Experts of a small language model.
Size: width 96, 9.12M parameters.
Experts: 64 experts in each of 11 layers, 32 SwiGLU neurons an expert, a sigmoid router, a shared expert of 64 neurons.
Training: a variant of SOAP for the experts, 476M tokens, 3655 steps.
Below are experts of layer 8 (counted from 0) of a mixture-of-experts language model. Rows are named router (the router's row for the expert), gate (a neuron's input weights, with its number), up (a neuron's input weights, with its number) and show model dimensions 0-47. Each number is 200 + 40 x the weight over its row's rms, rounded and kept within 0 to 999.
After each expert's rows: "mostly gets" lists some tokens that are sent to it at least half of the time. This comes from a sample of Wikipedia text that the model never trained on.

# expert 20
router,188,177,188,260,125,145,270,243,180,204,219,286,144,217,130,186,198,198,195,202,162,223,177,204,179,255,186,175,226,120,153,227,217,219,222,173,133,173,213,221,164,141,215,169,188,255,207,243
gate0,180,249,253,210,224,110,214,250,277,276,209,223,147,156,146,199,183,194,158,207,153,202,170,345,204,216,232,186,196,222,154,166,267,240,222,151,181,233,174,190,191,154,257,196,193,138,227,255
up0,186,295,283,279,210,193,213,186,149,124,206,267,198,191,140,157,170,190,211,204,156,165,240,197,216,189,194,241,197,203,197,140,222,189,225,216,194,189,133,193,173,198,194,181,220,207,131,198
mostly gets: " government", " football", " building", " political", " military", "ical"

# expert 12
router,192,224,143,240,169,164,204,260,177,183,226,212,193,173,175,233,237,157,259,212,175,238,187,173,253,200,212,215,156,137,231,219,204,286,225,187,187,134,264,232,187,158,126,232,243,232,213,253
gate0,197,186,200,203,176,182,224,175,208,172,271,158,203,214,152,205,141,160,222,225,185,200,232,144,211,170,149,247,223,223,245,230,213,260,228,144,202,130,217,172,208,153,278,188,217,115,186,230
up0,249,212,207,196,190,132,125,197,128,170,162,193,265,194,211,226,125,171,218,198,218,219,229,209,208,160,125,206,197,217,165,161,246,213,254,167,195,248,232,182,175,158,172,134,255,217,261,146
mostly gets: " and", ", and", "The", ", the", " of the", " The"

# expert 30
router,207,134,139,262,184,205,237,239,207,166,276,305,177,197,154,159,213,223,172,188,237,156,182,212,192,255,195,146,189,112,178,158,145,209,164,192,194,157,201,207,138,185,212,135,196,225,174,225
gate0,188,225,235,257,225,154,153,142,202,187,239,115,250,205,225,199,214,193,198,170,264,218,162,171,183,211,185,228,164,167,279,163,178,224,189,276,222,236,270,212,224,148,199,233,183,262,219,95
up0,191,223,192,149,173,212,257,217,158,238,224,209,175,194,202,205,157,207,210,127,159,145,250,174,218,212,228,127,177,241,275,234,265,184,175,228,188,275,178,136,243,201,131,168,152,254,207,152
mostly gets: " film", " music", " system", " town", " public", " school"

# expert 55
router,212,258,131,291,197,214,150,234,202,170,277,228,245,108,210,203,266,173,212,208,233,198,164,198,312,271,194,244,221,188,177,187,135,263,269,187,197,132,184,210,189,220,150,155,238,218,264,203
gate0,241,165,220,218,195,195,151,199,213,248,195,204,198,155,221,300,183,210,128,159,202,163,252,206,210,193,214,195,133,192,268,251,207,241,254,231,161,186,178,226,116,177,102,212,108,203,239,170
up0,202,204,214,199,180,133,242,180,218,166,165,185,206,175,197,153,191,169,201,145,207,160,179,274,88,211,177,172,182,207,84,187,242,193,185,232,165,170,161,178,192,229,206,193,108,231,145,183
mostly gets: " F", " f", " B", " G", " In", " b"

# expert 50
router,226,199,192,210,257,189,180,172,212,234,247,280,230,131,177,257,169,264,182,176,208,186,292,176,260,253,154,182,218,140,196,210,172,253,240,181,181,136,213,270,166,158,119,172,219,247,216,266
gate0,194,209,242,260,142,165,218,196,229,227,156,183,174,181,197,304,244,157,206,233,182,213,210,207,138,133,261,238,197,207,260,211,277,233,190,142,168,193,189,177,278,209,155,190,140,228,165,179
up0,148,198,179,167,189,172,210,262,171,234,213,208,169,294,146,162,269,171,262,239,190,191,158,181,163,205,230,203,181,188,165,190,228,153,166,218,210,189,264,197,220,211,259,130,182,206,174,207
mostly gets: " sh", " b", " cl", " pl", " c", " fl"

# expert 3
router,146,217,152,227,167,167,237,245,198,159,245,159,183,161,142,251,273,180,247,198,192,221,225,175,226,252,207,240,160,182,207,179,103,300,276,199,148,157,235,169,171,196,162,228,167,265,224,200
gate0,183,181,196,135,240,193,203,248,186,169,264,184,237,182,119,259,137,198,243,304,135,249,214,155,183,175,222,233,137,230,217,262,206,157,186,208,217,197,174,267,176,157,195,160,231,214,226,205
up0,229,296,230,173,158,196,195,224,220,142,136,181,183,237,282,169,184,200,161,176,248,210,194,257,177,195,157,216,240,189,167,250,189,191,107,214,197,240,163,217,332,191,220,273,134,214,246,183
mostly gets: ", which", ",", "a,", " was", ", who", "\","

# expert 36
router,192,168,152,206,179,197,161,234,174,247,241,264,188,119,187,203,219,252,193,178,202,153,225,204,224,268,147,193,199,190,162,198,61,231,207,216,176,222,167,155,153,180,180,178,248,233,260,225
gate0,183,146,104,168,181,189,170,242,224,257,185,186,214,198,197,157,297,170,204,239,276,176,252,207,213,164,204,193,166,261,207,227,172,235,235,149,228,195,205,212,181,217,155,184,209,250,120,213
up0,183,171,264,235,198,204,278,180,126,190,180,226,173,246,194,199,167,232,175,204,182,128,132,182,224,215,222,187,275,165,244,241,255,230,180,253,206,185,264,292,293,231,166,223,226,212,250,219
mostly gets: " con", " pre", " inter", " pro", " sub", " post"

# expert 11
router,209,199,166,229,248,193,140,190,194,198,215,196,285,124,165,207,234,168,218,213,206,212,214,209,283,290,222,198,198,178,190,158,221,247,258,178,192,147,238,186,118,226,118,170,232,188,208,214
gate0,208,154,237,210,262,196,148,226,201,246,186,201,202,208,102,262,284,157,263,223,219,187,173,136,233,278,165,205,217,225,246,221,198,238,209,234,187,187,143,207,130,188,226,258,156,203,200,209
up0,178,199,161,124,213,199,149,177,196,197,189,163,238,158,127,208,227,176,172,241,206,186,217,138,242,114,181,177,185,199,255,258,227,193,192,264,203,235,253,239,166,227,254,196,140,125,156,154
mostly gets: " K", " Y", " Sh", " J", ", S", " Z"

# expert 56
router,141,185,156,256,235,185,226,196,178,222,197,220,240,186,157,233,248,224,201,216,153,166,230,229,205,142,157,175,180,134,161,187,180,244,188,237,184,144,279,226,148,134,164,154,290,228,269,259
gate0,155,191,234,209,163,161,169,274,267,177,192,178,205,197,221,204,205,200,296,178,207,188,250,241,225,196,190,214,144,137,206,181,180,176,206,206,150,253,167,187,281,196,212,192,157,231,250,229
up0,227,254,219,229,208,181,159,229,248,189,129,215,213,196,209,246,239,206,190,46,181,131,202,228,205,228,237,242,212,177,266,217,173,199,176,229,159,149,224,193,209,216,227,213,182,154,160,280
mostly gets: " dec", "oc", " res", " American", " rec", " National"